From a checkpoint of a small mixture-of-experts model trained on Wikipedia.
Experts: 64 experts in each of 17 layers, a softmax router.
Training: a variant of Adam for the experts, 7844 steps.
Below are experts of layer 9 (counted from 0) of a mixture-of-experts language model. Rows are named down (a neuron's output weights, with its number) and show model dimensions 0-159. Each number is 128 + 32 x the weight over its row's rms, rounded and kept within 0 to 255. Numbers have three digits each.
Before each expert's rows: "raises" lists some tokens whose logits its average output raises strongly, later layers aside; "comes before" lists some tokens at least twice as common just after its tokens as in all text. This comes from a sample of Wikipedia text that the model never trained on. Tokens count by the router's weight.

# expert 4
raises: "ertain", "iginal", "cy", " changes"
comes before: " |", ";", " (", "i", "–", "o"
down0:117135108088145137099134145164169107176117129181141076097095098142139182181148157108137155120130132136150106100139080150174128132186109131122145157093074162124144159078152102141135147146149071115109085131226135140177158121122128158079171154101120144081144153081167130110101143138147108102129102163143184142120161177088086157148082102082114136162095075171145061130091118113129167145089120108163141083173084150131159114145144101076183108068110113116068161168183138112120063125214138
down1:157118126156136175093127120161122159086125153094156130122125152163133142090143195075150091117158112157105166116063141114202116141175149138122124164152146110154152126128066185108095112140120149156122095129079200140134082159165090137161174093128151100151147172126056115155134122101155189167121120088162138142140111165104049152126100166090110132139190133121096116171133153075142130127138105126153177148132189099164184112101098131132118165165107115108155089206113189240119139116115109
down2:118146096104169104164143080112095056158176164114081071084149120147168145149162138137146093157132067142132090108144095111136091134131132116118221114123157134114114132158108160103222109146110131124055126121142154106130123073150095077115093132067085135157204151124123083145081139095164085108121081066129141148089134086111128139118123147176134144047123127126099109087112090162097166110115130062089118140188075111111168115126126150140111135092124150092095149145110178060076154132125152
down3:085106101124109101162106115151111142120123154133032105145133128121120081088116153069236199186109136160139204111087071126095100090150125051173098129107160165056162060154129083134110125117120120125142158137143098164120131081140152172143102227135154120132091142183122114130144123101178118120121111139167204167057102125118077127129125127099146137124149144182162112163154128141132111090092120098161124173135092134166115129119118132129103074151179149130142130100120152153147135140102130
down4:168156152070092094159118111108096168123121190183085124130125108079104155167115121145146115140145084103103115127167126164170087139160169113129146083105160140156102110093135145146148132058155157087132158104103136121119138101120136121136140092119110108082177120182161069153128105118149079144174085113156154149196150175188146146172101128172090147152151097186110114077132157134130146088136097157171105152143178167116135216173088089120078175172108161076091130150081140093117070186162171
down5:074102134151061119136090140163092106076071149134162135063121095121123170155153146151120140179160136081172113125131064121201137133139154111146112090135115122160086126117165164187098139130176076154149143124087150133094191140125181134132154101190120097081164114080097123145119112116112114145118041103071122212104134145114141098120134120092080139136088185146129099170093142143121185195129088073133123178180062147153147125129122144135124085134099138175167177125115115161094106100116126
down6:131205153139118120135061121094137182117155119117176167167094135118109128075112103105159136115170140099130100106116163052121083105131090088139121084119132108125085110152117081120108133119142132116174129118154088089141090122137073115036142144126125130086095120115194132150144094114053127144155151087157073142112124079165138144159173142140086177150158136141078154156125159137164172123160120102200139084114161198109151134086099178120092163095105122099157036135072085088115112081113113
down7:160180037137149096105121109173116108078097130092124139119131071082116071133150086134095139167092120116131158137113136093075143181104069121124110126153130179133178152115148144133134198103129119164140116111137136085094119100090161166122141091138140121133168111131134159188154106078185112147127155111102163164119104137124184141167096089145073101145163119144115088204129205109178085150125127142116150087100054108078111102146147128067113220133135074106101184142093091139155123091128109
down8:115080126094099152106107127113102141112101094111172165158182127111144109122181083149128112128116075125134105148183122135132156093121123093035131137154145152153120125096094116119143168125061221080138181124165117102105123116164162148103103161114103114116138118148167130136126136137187161106150059102125122165209174104123126106142183112115177180138104143060150178051151138115088135130148115151121102189112198111120080186108139139089094099149086181089086164097073154111129116100124167
down9:112112130170124129123153133102138118084150140141128163081119142144135199120145124100134140106065138067164158167102121095105134084147077040157148085212138086159129149068086113106102129136131103164193125150072133064165129130136084116101166121070099135084139124195072092117057121170135151127161132151140106141130104152160073138197159128078136158148099144104141127101181143064127141128145159090101072119106196146174174116074154135111130100124121139123109100090107108083120155097130093
down10:200144172153149094160054147127119123163122087142113108129076140122190119146167105172127122127175145194168112117140141125128139131113112135133131107117110140145119119107096150097112133101164088134162104160173139110082137117132130144170106133141167145126182133101175130143121113135145128123139220142047065125170200170113051123152102112201152177159135113113105144169082148117102092158216148089084098154140125121152160099172050095139094120135145151173183074164088154120134144166166127
down11:154089140171119117118068183079122127141081161115158108151097101164134106152122130111177085212159108094148148099104113172110134089167176117138155120093101133153138119096178146206078138163141171134132138140126135115146230126097118154157123120125164120171116090125112141118130055155113150138130125157128157190096142154089076141150066164079088132103131120165070186091080094109064142124102107088105161133174061137077139151106127094131139141122161073098174156163135096107161094116162139
down12:080071129153123095118092187056128137106160101159084125143133171193131191025097120156166147137134165089154099129119141092105139107187107116120133128180060137139138105135064173146085138167138145087099161169141101106146108124112088062131134166163130140136109146151118088137130107132158090120128167197143144151112096151171138113186090120154082161120194108069130119139085134105140160110131172155077137143126156126148105132092106143153146199140144083122167136153039095154153118113166142
down13:099100110155093172116096147128141104094098190074109138104104151154130164125116123115113092131180133127109125103091064173157163101057081108129152109107130094060105128068141131161128142112138087135120100074126128134071153121135118085141146090106119145121132132149095125155100115147154082125124098097178054129203184122185163120113112149111143152114096147092097131131103106112094129184162136132105108142139157079118181089118096121093079060169166044132120191145115066054140173095102066
down14:153128095145094121157120160069148121101141047152163109185145154161105108127121057102117120160143112150159133069190162106076152160109144132120086110124084133139186094183085128130089125111139119116160118108096087071151057154083143123151110141089142145132076124125062132160154119148167175147181080064121103082149176080134119160182124145094160164138144104170142132152143086095144060167135128141126105131118148157126094118111150078191156194120141097165087136111131114170137130203167152
down15:137139110182056147151112150145202074153081146130090121134169146176143142171160141154181087097172141154167109136190130132107153091092145079066073105161109132143066119114123101074173143158114106112136113108143123141141143155067165106137145133151078114164156098158148175147169114120149112053162103087148122161091140102120134065174106171131176161097101093156148131188131164124167141132143123133143116168072140126211136118120146132093108150131171136137098089103042096112133088172119165
down16:061119129130097133178131167151135103125141107144139153080096180140165121166098160165063161125111120071080106098123134175169109137117085098109171094097152103144110117144088121139168162080139144092161095111156097150151136168083140110133077097077131176131131208170085126157133110142153135120226091184141134153103154108195152194155169130091071145132112068147080116125095102131155119163143080145120117114131122178086101165129151178168140123113206102186089155125106123140119159138152156
down17:174122112184125124153093098136081151142143074146120103170083187101156128168152146038127101103167118168169088078134106146102140141121086156093119117135089185156145149217079102134138184136145066169087088107087124152130119088129160137135133123139108182086172122165113092104102147062148200100104096103177123127104142100153132155168122142108130131099125060160144188155101172145113149136127119105141169084121123165158143141109162107145090105098088164194118090112100170128132052139134155
down18:124093160140147139119155131053142111185135118153132128109115106117120099145166153110097155144180117136071136130107179108125101142137159102098195150087176137136128109047137169165092136165120161132131165195124076141165181113145162163174097153119096094109164115143162189157125104098126058182101081064131145135158127108136159149106110126138127122102136136125170103091132099095154096182136121189114117141115077120141148146054096124116155077161165151110024143111112193135082164130148199
down19:130169111167095067151183084194073125091155116141150153110099098086177155078147102183191127145145153100096103153173150167212125211125111135065192159105110125069102100137197085143135123178095109113173174103131121137096129124122182097130107187207108135105104136146129173123142159105117140139175116130141116088140117127137129137095112113134142099159130143108133202116100155144152139162141144131144144128108156133175106125172151100113157122105044140133066088107070120151131149113105102
down20:158067129155138144103159123063151090148100128110151109115138044111117120108172078108092108111108158204061101151194151090073109135109172191076143130117184166089098092096135178125130109204153061180154143158109108153115126092126143107088137084185079137084069117145084103083074154136137103166126147094105123135112148086133144161116136088085070099157194098072161141147110113168138128115141103130106148146127122134148118145129117124124123157120088184129112093104145111097166072139122108
down21:085069134146132181129082115114178128131089114131057097173090143129133170164154074161103187152106134065116081097118197180161098141116097152171155124127099082136188140124165174168150161083170165123142126130101157173085114146149096148077104087164164129061122134087122128117182106124138108109158149090141077077161108135113099088113149128156152133133120130147123103144166126141075089146135162110172164151110133141146145177164197129140129171145142081073188086082202137127104127142090121
down22:105154115127168135130110148066141136074137149109107082101135141115131074101135079134187169083086103151124055115159106152117103143135135092125136130131142180121147101123151059090119109099161061138138174103096039181140162100132147093134128129148105150099143094027119117141126166084149115128176129153109109145147098126139083093116154144126133131114095083142187167162112130084093080165198083117084110127056142133183157126083073136154157114112181151139099093097125145158093201152129093
down23:118135123152076120126150098113049142117157134171066117172122173099117123105131114124146168153130110092142154147111138133115114084115123136105140142091139159095123135102138158161086107089151111115065157142118101124127179030122093128121137110096115156143171105138059159110044169092090132146127094078109107059131107088111090095149176209199147055095106111137124082127136142121114154127122142156083062106115178111099137115101147166114112133024132127099110100170127119186098101092103094
down24:147142115113174099120150080124125088132137164158161109174133078074123131107075156107202061161140119067082137143114139133133126107173128101184174115124142158128131104101137093206165197146136143198119104173147139127087107144129109066154186136127163110129097128129173176130145103094159112195139117130141082071178177094128145168113103155096073121091067132163136137086076111158187073056124160108095131155137098161147153129110107150164070109168135129128087140099119133089147135120163139
down25:098092155082103089110161055122116119101078129099121133166125177142136164127113147166170172142111178171128120098154186165044200133129151093120114107064101098075119113170141097078094148163118103104119108135085161153138109111118104110121137141117162098152136051146178163121117096107191123124211095110127109186139089083138185154171139125151150084181098104133091142097170143107145104100104142133104130121137146098141130131089172132065058171115172077139133111114195126115088135158116113
down26:121145135134161104146167165196169141145120123199141123169187176100064095086118094107136141086115158056119115164087054144088130148123102146157148048139167151168114098184167105109169087136102139129170172066153102137140078118152168114150141183131134137093123107136102157102144136118145160147168135117130144147069021126100147140159150125148117078126145180112140124134167148192154118177098148100126124156107115116122101123157146045120118142131096173084089125128058146144156130169115117
down27:128137185126078107080098103113119102162134099154135144117077156154164150082064195134138132185099181158191153138127124151188158145118097130089112153138085171190129183091119140149120150065118091087137190188113095135140119175052116087155140160145103119111154153155113103153083134152115128104163154117115140168092123176162097116177151144141131109113129124105153082093116065077189131156047112125124106161165155094119095127122121104069162131125166141053112085153083107121135111115140090
down28:171145148169121080095135139178113168129100174094119105096114114118195170152037126125101099129112148157102124161137186098177124135115117152160075115158129112160133087100151166085127182166122133118137087133145121150181068150050153173065176142149163167159133090088194088158171087137140161197104122190130103079118167128090096147137119130118117142070170113181106089066121175156105107126155190147146125129139127128063103123120131099165118136106172105136153105132125078136132154120108092
down29:146172085117128166121093170120119101144125150104133131139134128108152196044121135118111124127120173076173122123122047180165088115189147144169140161134152131188192154158111127140158076185106078146128119085130155109121135113149102151181162110163141092110130094140161133147117104145110105078164134204214159099176114175099124123093128123177134152166141118045149143103073114153087165088113169082115114127158120072143134133066111117075143123156112097094146140142089151131120105071179134
down30:122120152141109133146116137117108096197103147090142096109098114129203072136115174055119152105091078141082118142148147101189154167114182194158159170118116139124144145114137202177145113177105160155105128121182110186081102147112150124098114160123148157140122177071119102146181157167171070171095141166125124129157118170114156092055097154132109100133131087136091126082119142199123165106116122148153127142121120147073146128211124108150142086130153192139172167135124107091122146140201155
down31:167110136105135123155068089198153143111142132136156102090093032147117165132119147105144114082143119168127160159112187157145157107150092102101153199153098060121131074088149130146179141102117131133166157132138075127132148082118114133163141143131090098109136164147221155138178162115165125135150124129076102107137114149122086137116127165053142084078131156092138107123066145119152059105137153144152159120188102142167119079127126112126102143128139128122227093147157154143102201184164151

# expert 47
raises: ",", " of", ";", " |"
comes before: " of", ",", ".", ":", "==", " and"
down0:091131135130166112146106174076089115110163109108148185139112183098130140078143107148090112092186092154136105119079107119120154140171024115161116145152148072147084125123086131063099091134137197144126175115114161104092127129124142155142109104109088137115159103147127110118115112122160095150115103134112107162195114166110095127185165136176125090105173095159123182104109148155166175158105086115125183149113149218157107179149178097147203099111146108090110114155101074183120114120067107
down1:137171138116140146089126122129050144177106164076150125149179181135125165144112111171166117154162155188108209157104129131079096162116193168112121114108099140116120136083152131087089154186174110082142131097128049144184045148120134142142131129102143169135153137092136078136152144112088175187127131065150157136153082059158129175158143144123090142160134143121042138134111126126129166135134182099125134177155162127184130144181158127104126169173154111069126160166116133149108163121132143
down2:096146124113106116156146112134177137099145127196140082110128114109100144157181151150093143072186136149111127121175159155147070108154098073175139113112125126109067127094144170095030122153139166070111158118158110165090158145097123131199114174122141150125076164144067090179142139179154117131156134119123120119128116141157106092141087143168124067138102179198108143117120172142131080073218158114081103096115150157136094093096129142083181118135090082114157134120128099183122110094148079
down3:121126119176122122162121115144087150135160119046149093127177133106155136107058143180148126191128147153128170150123141112112126142088175160096153111141111109129127092048153149061181129090148147109141138097057127113129132106101182116109124069162089115141124104127192153114153140159116100097163109059118076120096094104144227144128129141114113079166097074142088161134145152107106119135120077119126128154129156141163139127142118108158080223086098148128149109127142095173107171172034130
down4:148126157167111114120097110127124098097146132093161130148100055158104035136148147138138140137119161101127143143100156181163086141139122214162156179093124159086124096048181113115153153143120114107107088110135138191177118131072089123123114117089122209141100152116133174133155065107077169106131120132192133157086136111113124074153142176127095111110143115111098145144131106077141211163112142139159141121096167151132162132189126128140153148119154069125139171177118103171051105131058138
down5:125146177125115146104097109086106109127115136112082190112103137112143139121069148161132102120081157126116114139105160196171124109084082078129157107184164086084135094126136130117101087083125137089178082180079145130193064065162142094117168088139168098179116114120156137108085066099112126181092095161173116097113148122152150157167155094107114174132163147069130166090098152144164112109158149125117200164131107154165133099190164133155146167141093106170187129102064118157111154123162096
down6:128151152117156148103115145134112126119115124142136124151144137087130128170101158112138154128125169130089078126113069131087127089156125144096069112135135058145155076159125074094137092134103131147108120131139114111073181122230184143108200105161104154128156129120104124140118140061210101140150096184062065136056129173130131117082123108128107154126112126102094217140104139126106097145115115160098165065183116132101118176177091131098111174151112115203083116132164193090096136151122140
down7:163149106149184154118117154137087121137130046104080098071121123118169119184069125102120107135074130072096136125093109071125189151127167110196114095125133106158114126169109094122068146091063142086121112101133171091140115107047108110111134096105076108114140045112138053133133164138137149138092122194125131064130103150089113130140130167134099137110165088093140106164184172113184106130160109109122121155100109173133175128126102096128151186124134087079141138151109102091107115174082085
down8:148131118156110108090047120122141185064156124133137132134116153150143057130101158077169065098192115174160140116092139201169087129161043176122134189153199148107132126075116148180154135136171163106107110096130145157116152120124097116122124081074193155180133105101097123117126112133117158136154098154184161146127135150156131116141139123124182188142154095101131104115049115140152142153165155140133132227123128117091148145094126117103148158116179170077140141149159124148085158103097121
down9:072131158082220126128105136161122092124145071072086109135081161098174098116125109105136086097175136094111171141149117138137141140219172125139114147077109073166139139117131089131090113117141159099110111151121165095068215145059137135127099145102140172110119120100155118113110125134089123155122112115197160058158140156075099095087119159116070145127109079094082114116090128113108123193112140123119146086050139114109173174106108134114147136145176072090103144124130096078114127154085134
down10:099093077145120150084133171107085154183127129137121154176104141148148134139161122093116157158124166142152166119118109139107113148154147095169116083110184139134156179187101131141093133142168121134125144156092155112165088099064142132097120114151046164111171169061098062118073111105101165100148138122163096074072126163081045092161145144189108205139118109090125091161083122074164130084148143119194100109143111120178116142138145167119124183097168137125067130103115087162148142168117118
down11:136141111080153127100139102096138126118185177112153114170169115135114069163097094182103078169189156179106098106124102103075062103095179182095139105131148148121139150144111183134138105174123126123113127155115078155121165055179241167121168105135118153057141139115150182149145083107118160083120109086066114187101135103118104130084072144142136134154130103121142126150162191117150173086100113168073121153110136110101164154180181114122103128130106115114179125148110148134152114106101107
down12:074125103106133141129121172153110128138133145191177146111158158075135212092122124148150108114144186193123128118173123114109147125135084118134048124110157113145151115096117129094147117157131138087138108174098100123163127083107136102170108159136114188181145149071125090124112152083115071161133136046174085133091198093113122095165132159108103133080079146168163110077142133150143193158118122144072134080116116149137164098156140156112145128216073124175125102125073143170090120151194144
down13:128116126117123124177122081135077154078129143174062153199179078147086162164181094129155119134181086136112105195117121103174146132173103159086113183128092074142107097177116153108127135073158167053112152106097145140200143106181146127097091124191149093091154121089152139094106114095123079123138119111090109141073120143140142142148185145143146072150098127142068129139103116100151123093113106134142111171083162108115123166121128112095114197064124155181147122101089160145154075127105169
down14:113169146086161121168163106138105135075179096113148088157187144152152094138120144160101108143167127109070184127147099092123107161082159202082085138099129161092108095037165129103087079077156122090139130093134067168126128123088194082152121100147114156148126112092095142144147158151085090099154112089105122153120104071154202164129104132161056063100114135100089180125129218125107114157157128148135133134110107117119132107138133137074139145090122126159159131130094097179177145102103139
down15:116124077144193068084118128059062182107101138125089115136120127045165126108082074121156115113148142108127111114115154132165104129166115129140111129132138141092142109134091141088084099139167177141069120136103134095092121139127124147154096156095093116064088184099094133143130145114185091104182192154164083154116099157095108096134126148135107171177148135092154201108138133155117102106136103190124151092131137150154150079157185144133074196110149161132134172131082176131167190107057103
down16:139108139184103098127123097150148164137142099109142149128131113120080175069092116147105180153122134118174159127103138139083194127126156084101113156145141150120099100033145122077148096084137112141103134151065128106088214132101114111103164152145066146147107104151168120114136108114102168092107129115150113128177147111113112224127069065205135122090109092140097181118080127114080174168120119177125050127098110113158088161073109105172126066105136139145120074131120152138153131166167118
down17:157151120095113146135122139164152106117153100144064185159133128106125157133162124159132146139160176113189104066149140145131139105147077074125119148126111093099107151023185135103110137119134157155120108183099113134122186132149167104125184144117148084162184137165104166145136127111126091047122129126105064126081155103079174077107107173136101068130078097150180155135118164171119140109155079154103130104122073067092161084126144123098146057071098171166129090151149081121132125116088098
down18:138075087116104155110082150206162088109147103133125129072164138147176147126127155120147096149159180093173119087118111086166161106154144175133031131091156108089176133145102057146124135114158148131137146168112124175152126076099083135129116092113089149165104120164151136114117134142168082166180128077158134108124111106066131134103149119102074106089124133114148118086107208139137166158144173095132043154100076149151192134172152127144136137167158144181085134154152208125115159137145110
down19:169142092159056102102108087150137176093129157120191095120113140134192188130176126134193166141142142125116145137093148143128113080076159154086150129137123118067141185122089082132134146148097107142073145127179148112115115125091153163133136068143105029173134083131159184112123150126086161095146095169092126083154152150200099130113105183182064135158091152130139100147118102159092100140046163171144140157144111110118102089131134089147145149185091146111092128130148162074134145112156114
down20:163152133098096100084144166087114106112103120164136159123138115142132063158169104165117163105098117133107135125125122165138097095118130216163138153174151211189112183212154060131107142211096129125124097136128134119170101086134138200160080136175114125112114124087138182114103120150105200181114093108090137135206187089117091114200170155091111111131137166125165137123099116163129103128148145147108168134134169139152132121112145068147081097184113106106118156113099126161163157101115120
down21:141094154132053131070079163142190158173159136131108166124104116186111084109132125131164124154159173094154136126178111147093115119140154062069114095179097145211115136155078102183110156072122141160070113166174155098131172125139086141103173127147096149132125155139131107187144096125115144172089152096138123129113127095087080186155096127020203082114097150148169114131138143124136127100086135164097083092146117135109071095115117150084117112167113106128098161091131110106103116136161134
down22:099160130054137102124089112129102118126144094140152098084153126106191199131105138180100139142124139146163187104161153126160154114162146089167084145108138161104183120137124085095039132149118136083147133231127214140188133116154084157131131127145056110149138094080191060115101153150095116146121157094071131092109104188116150116192166156156143123154099140132129120133194158150123094078130127102145148175155157107125130132151180139143120111128113087103103106127138092150144154134062119
down23:143066120078088097138157122230084138119140074080150088144170090033200140136122150154100120119140109101108151110116125047159131117192148137150160142117185095113103151102122133155138128175066111164123116152110115123081113192077183154147124157136116115102110120152117189112145127144152090102100120107097176075117107181123109125105099170127090130166108204126117118177149087116095095183109115133125169097138134143156114082171126164141161163100152149071092139146156116176128128115106090
down24:085167082123123165185143121087149164144188151142117187127157118085156126140172134146155075142129095181085119151121119129147097130135088175139133144091141179148151177163113111192133079099138130180108141150074108142186130139112116125164119107202115122173143154090143083084202113162129103190180168143095166109113111088121136177136123129117124121105130131131059161042100125155179202105183091119128093104181176118149109162144102191102121122128131084119105155109115110135133082170114163
down25:152169111120144148168127096233154115125151061103112132092203156099146146141143062158163105080103119115144078131116125099114095144132174058183091144096103129078067111189138165135163132187098108132104106164110087114145157121113128124120129113200136110163090149140135143127138096152141076087132166118165079084123101206144111127094090130139112112107147108184157082156182086085134109132131115129164087112106120106133088129104114168087106078096106153184129047121144124126136063122140125
down26:112168129140100133098143159128128136117126170093152086130080116076164155133162140156104168128100170182123134095146117138174101122082164179120134162147124107070175090128082090101179141164147160132066151148172150146131155113099087081141111147159141162179138109136100175139230107115142126118132175101191140181168154124153105118052150174112098121110165087114153109142120110161122176112115083161135114130106132153082129122089139099116117112197093106059167170143126106181047111160131054
down27:171075113072134154076128125097102151128176113129152117158083106163131145108119133160167156126125109116076110200160129161053133143129053199103130114131096140136106149098196108089111166115124123132140121117180137150101161129127168140176128176098142149168113101171149125094106137180052107127160081162122106155097092156119100107113141105153194129160103104088052068148116164179084104123096110155171147051150140078107160113134137179115137107118107117154148110140179102160182143144089187
down28:129095165174109146069114110187079125157081179145107124136124114132157131128181133051099124152083132067063091106152118159158103132188147195133130182136130053158138149119132103138112131124107052106164132099091138149090137087183125109101130142105107167125166124190114103155131171148116080138074105162138140091137095156113102099115100154196168168095158125129135096123105183135115119144189111109123177171088154154018147115124108111098144191128133105128165141132103139130119151144091081
down29:180091087134098111160158128172135186039149143119123186102117082122052189173125160154124124144110137109073167155140081123172110108161156166080086080129119110071114163069086120160103198110183096176115125119086115110153161162141137153150150139174131150120144120123140152112147179181131128101059157127161089166135159181119117152116073094132147100109126175108115090147181105073085159141153128157153145164110135103212132103107106110123112101097155147127089165115160130139145111125128188
down30:118158090122138095145125125018129128130147113169158159176103147143140170085144114168089176156071151104100108115143151126109180089074135177102162125124148167142181110078140122155120122147142121081137119144148115151156148075155069098108096128140060157163100143094175207108127063113141132093107100080081193136170142066141096162125107139124188071143099155139076141134129162115142089126137120130078131133153160179103137146101106143166181163160139090173176124106116166099108117097073167
down31:136136152113170070086115130068097164119098135108068114177171105069123125116140216092114160074090075110063136118095100114158090132112119139136129175117141122142182126207146113162126171142137056157148134132141200189151154096125103128127112115153058120111117160109193152111152131124096111199141163156071139144107109116184143115139154130118163161100159171083137137129099118084115111094061151108157168104135094161112179151108109111136106150116137143139098146126171123068140073182109095